Experts of a small language model.
Size: 17 layers, width 128, vocabulary 8192, 14.1M parameters.
Experts: 24 experts in each of 17 layers, 64 GeGLU neurons an expert, 1 pick a token, a sigmoid router, a shared expert of 128 neurons.
Training: a variant of SOAP for the experts, 369M tokens.
Below are experts of layer 3 (counted from 0) of a mixture-of-experts language model. Rows are named router (the router's row for the expert), gate (a neuron's input weights, with its number), up (a neuron's input weights, with its number), down (a neuron's output weights, with its number) and show model dimensions 0-63. Each number is 128 + 32 x the weight over its row's rms, rounded and kept within 0 to 255. Numbers have three digits each.
After each expert's rows: "comes before" lists some tokens at least twice as common just after its tokens as in all text. This comes from a sample of Wikipedia text that the model never trained on. Tokens count by the router's weight.

# expert 8
router:095094109138122127097209166088137197133161171140167117137132086139144152150046175080094161146084177087179156111111081068084163119108131115127120072088114089106156114101150139162152064156159117
gate1:138117142152094125134087123108104166135094123051110164128121106174111110160073139147104103093112068103147161119103153148098173117070092153140138053099115133137111121122126144126134112167166091
up1:136120158101170161122140098187146188115168091144141156135114100086100122147137117078151152148142091151190103060137067151125087080113112111132120135132158149076125162125171193083134110143098105
down1:161087128133082126161113146116079123105135150152223145090163191150207119147137206158134122107070151143100075167161122127121088116155151168149146143108140147112128108133114135086142143106144085
gate2:134183093127176085105151139112097116139094135165132097157104139153141140150121136087083146078183123114125149195122074124176169151101118074155129125091113093091138166158124062094102143157100102
up2:100115138115059180173101104072165128087185158159163163105155122091064135153147134206192220145123161185170132148137098149104141120105093130133107097103182115101093112110187126109103104107109120
down2:099069156184133189081073140091136123123128145145111113107138079128081171070137144124109160142082152168185115106173125101165114084149136106131110099154120049088129125090123160180143132112121118
comes before: "=", "The", "\n\n", "In", "\n", "See"

# expert 22
router:051087148124147129138126181071158121146169213141114106137156117162059148202079112145186164145083137127204076150101082117089114124053076095106106106101108117083144082109170078111163082144167173
gate0:042125126135163147097168155066114173126126178106110109131158107143137095100127097117147187187137137116159074069095156147154081139082144112131145217144156128091109105101141121167212105118124117
up0:110148141124193103079089105148143082078134112119129112073106063162140157117063122123159144109103181092130114114196129097161141070124154107103137159119090089103119132117136084116097129106108114
down0:127148135121140146135153162110170127142178067146142145145131046150140139103112128236176123136064111154082147121156149091108119139054147153089193106116067026134111076153127127187157134145175122
gate1:141148120138169101113100135105125103149134110146091079073168127174086115163080098125110106103120075134118073152084134131131121139159138088116138143117121062157125158102169136140118080113178168
up1:045114124112159106103113120143078117147178155112107087214076168080115086112113128187107183129138112095131091146143211111108074136103134130086090124127155083134142156154147078138161158193154141
down1:086141161122171152178176098061117061127128145115091111155193137142101172121163153080130132140153158133080161122097115122117140102087105156172050105070153126121137109124108183144128116223114136
comes before: ":", "\n", " (", " =", " by", " information"

# expert 19
router:118080130207147144111143178104131162166176175149182099128118132173108119157101163067169127064075175130172119114076095094125097136079098100126098080091085129116117114110149152118151074174108168
gate0:118114103116096150111152109148152150124141109141130145120113096108171114137149185138104125159125122121122167116151161130168122076080163146123146143155193195159162113133186101095093088189097166
up0:112108103059128101065171102149129160122107180133116098145243118134185143073148092145115130144156068138103088116132130164076123141130119158122113121154181122160139116093112113145132105166117160
down0:062147073122176140119160162165129178139072145175136103139137113167188076080122098144175117164174140093144146159106158105143171102083122153072118154139143119124103091133089138177152106153104163
gate1:121096108196153097129086086149123168109086078116088156067113186130102089093144094069103175129102131174131132129137124092126137129105149133221165123130104172133151114096120128134113110208124121
up1:138167133149121103140182065167065151118185086126114172138109156136135141088179059087161149115080130147121077118177102132126133146144161169198128066103113168146156087096103102098102150150164164
down1:071146084154142135171130100109084096147099131120140099164128086189152120079163107083109134093130204100088099162162018181113128122152116087185150113173095128107133178203176110103115134152124154
comes before: ",", ".", " and", " of", " in", " to"

# expert 4
router:151073103160118145096084164142078146176118114130139153079170144101155180157094192100090160093146197150125119084088156099159112091135109124089047125117142069152168130151085137094163148151114122
gate0:117136126165136137110138190079108152125115103093124224106153123179134154129107119119099165107123182110104152106118107099118143093107132147115160110096099143136163114157092114142178129141115136
up0:106126087124120122143106105113159141136111145122083087086140103139153067088192113124114090179153155140142107165168167040159080123131146151071117085142157090139106177107163130120077157143125122
down0:091110111121156113120148145146168158126151160062096156076115109142114163110092164103131179157125126119102071089067104134152084131125143155127171137096169179122127161113113140222208117142106146
gate1:132095149095096141090158102153124125169147072127083159067099160136154135085118116141128160161125120147063106153126130132138128102120149108154162138163132141075141114102078138146101146128067135
up1:112128083164126101137169120166137141133077158188193144200107108130094112165111172135117162116086119136173131096171095113130150094065161167132080119135138175212096135173104155131116076129145122
down1:152115105038110154104112115102102136140146109109119095116141145146156073117088153084069093142054133164052114133162155136159086096148163097197155137149126152105123139077078112106156078110123147
comes before: " and", "\n\n", " The", " which", " but", "000"

# expert 7
router:119095134153155150059145214098194140160158166118178120134125092145100114159097142061135079142107146136128126128113103135116126119115115052101069093130115160083113072158162125130172125148097173
gate0:086123111063176133101142194101131136111122122099088103134112137128081083103158165063154150108097101122164092127096198098117141117133127100154123088092147103067143139196125112136159172082081149
up0:097088154059081166173127082145091118134122137121110133117053135136163147117149162110139127094139089139145109133107121088146188121095113147120165136129158150125166142113208125079156152133196142
down0:083165106136145098112121145116122118163146143124096126109151192114158093095112156151114181091143121218191049130103178100179103136174143120123124078111099097173103143145107143130094128139103220
gate1:150099125087136142125112128077089149163085147155074097116053159119148162178101156119154088084160105147105129156162164100096151116149136171070138165061092137118114093156103150152138099137110114
up1:104081165158127116084173137098166159099139117105076133070107186159108099083145111125150084148138133158187036150167113152161108106126143161084091094149136092145066102129090112095113129046122128
down1:110146137108142107072089192136165114108147087134132162122111140105143082103110074127119127102179189141125105156213113151117116135142126115104153184090118091077136164103088126149121124148155136
comes before: " of", ",", ".", "s", " and", " to"

# expert 5
router:103091130190102131139149136091135157169198162117125086144114118119130116146065159080189136146063136103180114118138096078080126147121109115121092095125095111130156123162187145161156073155087113
gate0:144117140138096144080136126148035088097142094182121116090096150138175163125096154121144127154129132118124169111117069093127151138112109147067097163116096163077080172128127108136136112119080074
up0:120155083130149135210075072115129147105122127124155105156129111155115110103157113148125097113109132072107112098119193140117132087112121151151116145119208136130139117082151184116131118162115184
down0:125089114116123154149130115139128110177137171086128125098149057157124122111117111133097171123125131092120130150096119088113141135125093095077124097183110146054228168161125130118135129126116143
gate1:169156128154132160109097082129117112103081123146126149118106108126130128104143175088164126165142170109135151215147137157115105163101220133144140130120057137098104115117120131088127133152118065
up1:219146121137128120139125082159116182098069066089120130126146097114147138107142133088097096138148139129109101145133164159136126168136146120047077170145110082071120131127147087145122118167153134
down1:123129067084122118139159183107145138097135139107154145105157151140143168078151093090145169084135098153092139174136086082161135113178131132196119120159130178181133174167094123142168145092117149
comes before: "=", "\n\n", ":", " known", " JPL", " is"

# expert 1
router:140099084092143118102179150082136135122126194084188079097171085116089130143151138115136106074091163146175158162120079071142098144084069131132105112114073125126185073113071144116185052173126142
gate0:056189146095090119074169135125190118110074145113161143122152144126138128132167136140135053103088110096132156151145129117141108143100130154100088100084097131092154064161085097092187098105083109
up0:110148162113150121133098124111093136132123123080103189083085163111118155149103088148111128156148107148110124096104121160153013114108102114113106169169110176129124131114138109154138155151157106
down0:134151127109094152138156183145072121084107135169151134107177115137176169148133109170072097162124179119159092191181104131106152104148149107117141133114129175090118141171125186149109127109086129
gate1:114084140158115101147123233122152147117121165154138061143193116162121043113104122152095169136195100153147083140092140128070131129120095098079150165089089153099101133169132163142110119117097107
up1:106084117112170205164135111163119123115119173121166056150172065149053152142164100165089170186127092126116141150116119085153114131149078118110150119136068101106150174149145143110099126084135100
down1:133136143078169134153128133127163146116127135157122145082224062105120129093116169145116159102180089130127148180149149115166120122134092133153117130166085159097140124120076139118120106113167131
comes before: " |", "–", ".", ",", ")", "|"

# expert 17
router:089123067162175171129133183123090115108204133092118140157106123127079110130129200131137179130090150124093163093101118137130129121082083104173158125161123098118100159170147083142185110180125167
gate0:111090140154200151164100100156095098118157141148141130116168123153128114157107197138074165099159131169079140104121147103117134111113165083119140159157170152099139078141127114168140110154161056
up0:180086091184166098150093113147125121064163159180175120167155092128128154105096156130104096160164104107114135082147113142128121102128129123177115154130145101155112132105094171159209099135185120
down0:111089108098117140127126200087108182168182143091080183107108151085113133087115133127075096083105137103118129088146075098062148102156138120062146079223149084133173107181112107092175133101122176
gate1:046115122160056150192099237118196192117140084160098096129139159139151120124148125150117156101143112106143111126166147149133114108115102121176092080172124169139100120143138161127156153120113134
up1:146091084064159146114114151121174084180126096091117065108138137149114146084210154193108156103113115080141099070172142138162047087097137109113116072130150135115116098125141085124135116174108101
down1:099092118102116128089165199175117099110128163112122108105156080127133162104121198134103095168121156129124135123183146049106140157138140128176058127176122167064110111113093092089169122162093073
comes before: " a", " the", " been", " an", " not", " be"

# expert 20
router:146108130162140129082133167099155137094118145134143112123112086122088153116097107080158083128122177145148156162129122082101151097140156032128098076131108129144136102096170196122086124149082213
gate0:119103135084168170138123150128108158103107160181129097168117100134082171137096117153122117131112076125144203149110096092096128139078117148188131169090119116134109124116111199172112081127130173
up0:129132135115106177136114207177127159113159107112157109163199090168161033146132139101158153091148135157101125170161116104207101138128147111169105157130155163167093095172124098085153127155139143
down0:130161125063099091118154116138147146141131134145104131121155134132203115149140132162174133122155150057075114026141112096105143136146129092096135126140157132135080144164126110156145083150121143
gate1:145134130150134124156130163144117116097139173150167140110144118143073081123137131155159099122126090113114131190153100129076120051157090124168156153163101166084124128130125144096143172118086144
up1:144131143150144096145168101190087198191125132124173124115168130184122160048125173111073119132132137164142106131148108156093125090149106087113134135118151143091105120114176153091107209126122170
down1:102137152141075111154132082101121118155089156028166117155123110132153145132125137169091104197100099095110124108135071172137137111082169151154075118131118135171065178143154088084147105116131116
comes before: " |", " in", "s", " to", " for", " on"

# expert 9
router:109089149125124186055144124149163140184134140130128115096087113159102127137095100127165126068094185085162115086123131105135074140102108122141130088127100142126122140108122166144123102148097157
gate0:193158096130142136069129131127133140119121157115095122167074125119150117160131115147150096096135136147104116142137136098124062111075087145165120092141106170082122179131106122119086173145136122
up0:108116159082129125160111157026077180112161168205116140129172193092109109128135171095131121111152103172155135120164131099082158098124127104132151082085153094137120100117160108126074127112141106
down0:087202097182174155138079141139163209140159125167089135100145162139129101179109155093144137103164144091122100106204085114144110121167118132133077149165117057107160109143140189109088125129146145
gate1:163101161095043121073169172061100180094121165110138150118101156147127175109113106089097145110132133142138080125163127114127085134124115135150101107112102114164101184141099088171164158139124120
up1:117142125098132125125115131118098125122115140133185147164101128104161100087154166137118185174127059167141179083127123158182121103112147131117125137128151103097178189162081121134101062168073134
down1:107142094069116119161231133197141206131061099078130134186117206153139128104125190104107117118153162110166128174137160086115107148152170129102133159141127114117153108074185121122087092167121139
comes before: "s", ".", " in", " to", " of", ","

# expert 11
router:078140096166125159165112181140135154104204124130098122136079089150082106113163135148129146124134174153107128154128097091149156127131090101121138129160134135102142121089076146085130161155053175
gate1:162140052148124113094126105094155111148161140085090100189113109141100157149160136217130140117108129077141081136108147148135124119128093155107123126148132165166140041141125143064076152144131108
up1:095069144138117108169124121117099147108101093111044139151148189132133094056100118119116108130120114136144132068125146109153080120025103163128133148085071163117124154146197096179121119112104081
down1:150112129097136087115057100119130135098143188096128183085162138110099158092132158049124107101152153117080153143132102081146086203141176088146109100125151086104119147181083122163132118096132109
gate2:090144119159146136117115169104037133079158181093126119111070164104120140163126125106133202203094103130123119084102070130102131109152102148106125071136116099092106160077134122086160150128178127
up2:137152183123140077142111154134104127082135119116128112133115119166132120160162094053112123154182163158122104144104110144120141107125230148070099155164152119076081148098092162165150094125082113
down2:153052094126112123179114116118106171189139092144151147083148103172136091122156185081152106111116101181121094234118108127173145103130133138084067143144184144078137103138093113157154129116153088
comes before: " the", " a", " his", " an", " their", " its"

# expert 10
router:144101065195088107076122177081168123138111159097188071127174148112085099122113110121183086107096112138150093173124127098123112076075130148156140059159077170151122067111102142116171153140144127
gate1:154197142151130154135146145168152109092128182119227114173156096176108112126165153137121155134123116145129163089151098136154111141167144132126101058149084103134133122109105180109140152112114069
up1:116161079158156171103126132083156142139089165155160181147098074126114129161165097136136105166126170112151160146100099170124126145098141131116173141137161120142142108142121109116145110135121056
down1:126158093133130091126108105116179113075158142140178187127126093114079149099219154046152090120148142135103093149146097159112117096110130094128130142115111187162094126067109097090116125160109099
gate2:129131199228104160120125149074097069173164156093137103186164160178141156135145146149168153172114102108168133087125093075102139112136110106144126076103095121112137072113122076144132100098119154
up2:122169130163158191133150133140129124163119056098101132111147133125118189109145160129107127132179099202093141135111134157124098133103174096136174117105146151117133076153091140103074096134137081
down2:087079109087112102119156146131126095115071109124109115140093158103143075180095149143060116168123138143094143093123120150104192127136160103111156182132047101170129146121137109119131087173180084
comes before: " |", ".", "–", ")", "%", ","

# expert 21
router:089103112174097165106164176145119179095162161123171122072126092215157130119100180096106110116121142131188152128086144078129139144097089154089107117072137111086141138132180120117183070194156123
gate0:137096130136122174128139142172075137129172098050124085086110114190126106158129163055106110073126125133098117144142152134112082125077117159096135076147136135099130157119143155140185128158127141
up0:161153125099109126150081082121130174132112092139103107089127109084116125188123108145108176156139151105103100146062147098100124172112099165090170163137089177096098119147080193109135084178131163
down0:112147119151073087124188168165102125131137124157121097089094097175131201096158112157115072070071089125193135141165184091097132089135153113099115112155188111136112126122174121076138120099136087
gate1:076084083108131135123148191127087138128114154119078140119102084118091190154102101072149149144069142175114163142118130110155210170120166139106115087045149109133167142151124132086129125135123138
up1:164154169086132070087152109134100130121146136099089068160142145110089123159099184186100202183115098088162102141138075147165114157103090126131173147126130137126064092089168154085123130084175101
down1:065079067157184083171146161131108124104156150121108217132129093125146155167143085082152103119101114133086134097178108107145115148097121103079130099112081109174152126134145078120122115184066160
comes before: "-", "|", "The", "19", " -", "In"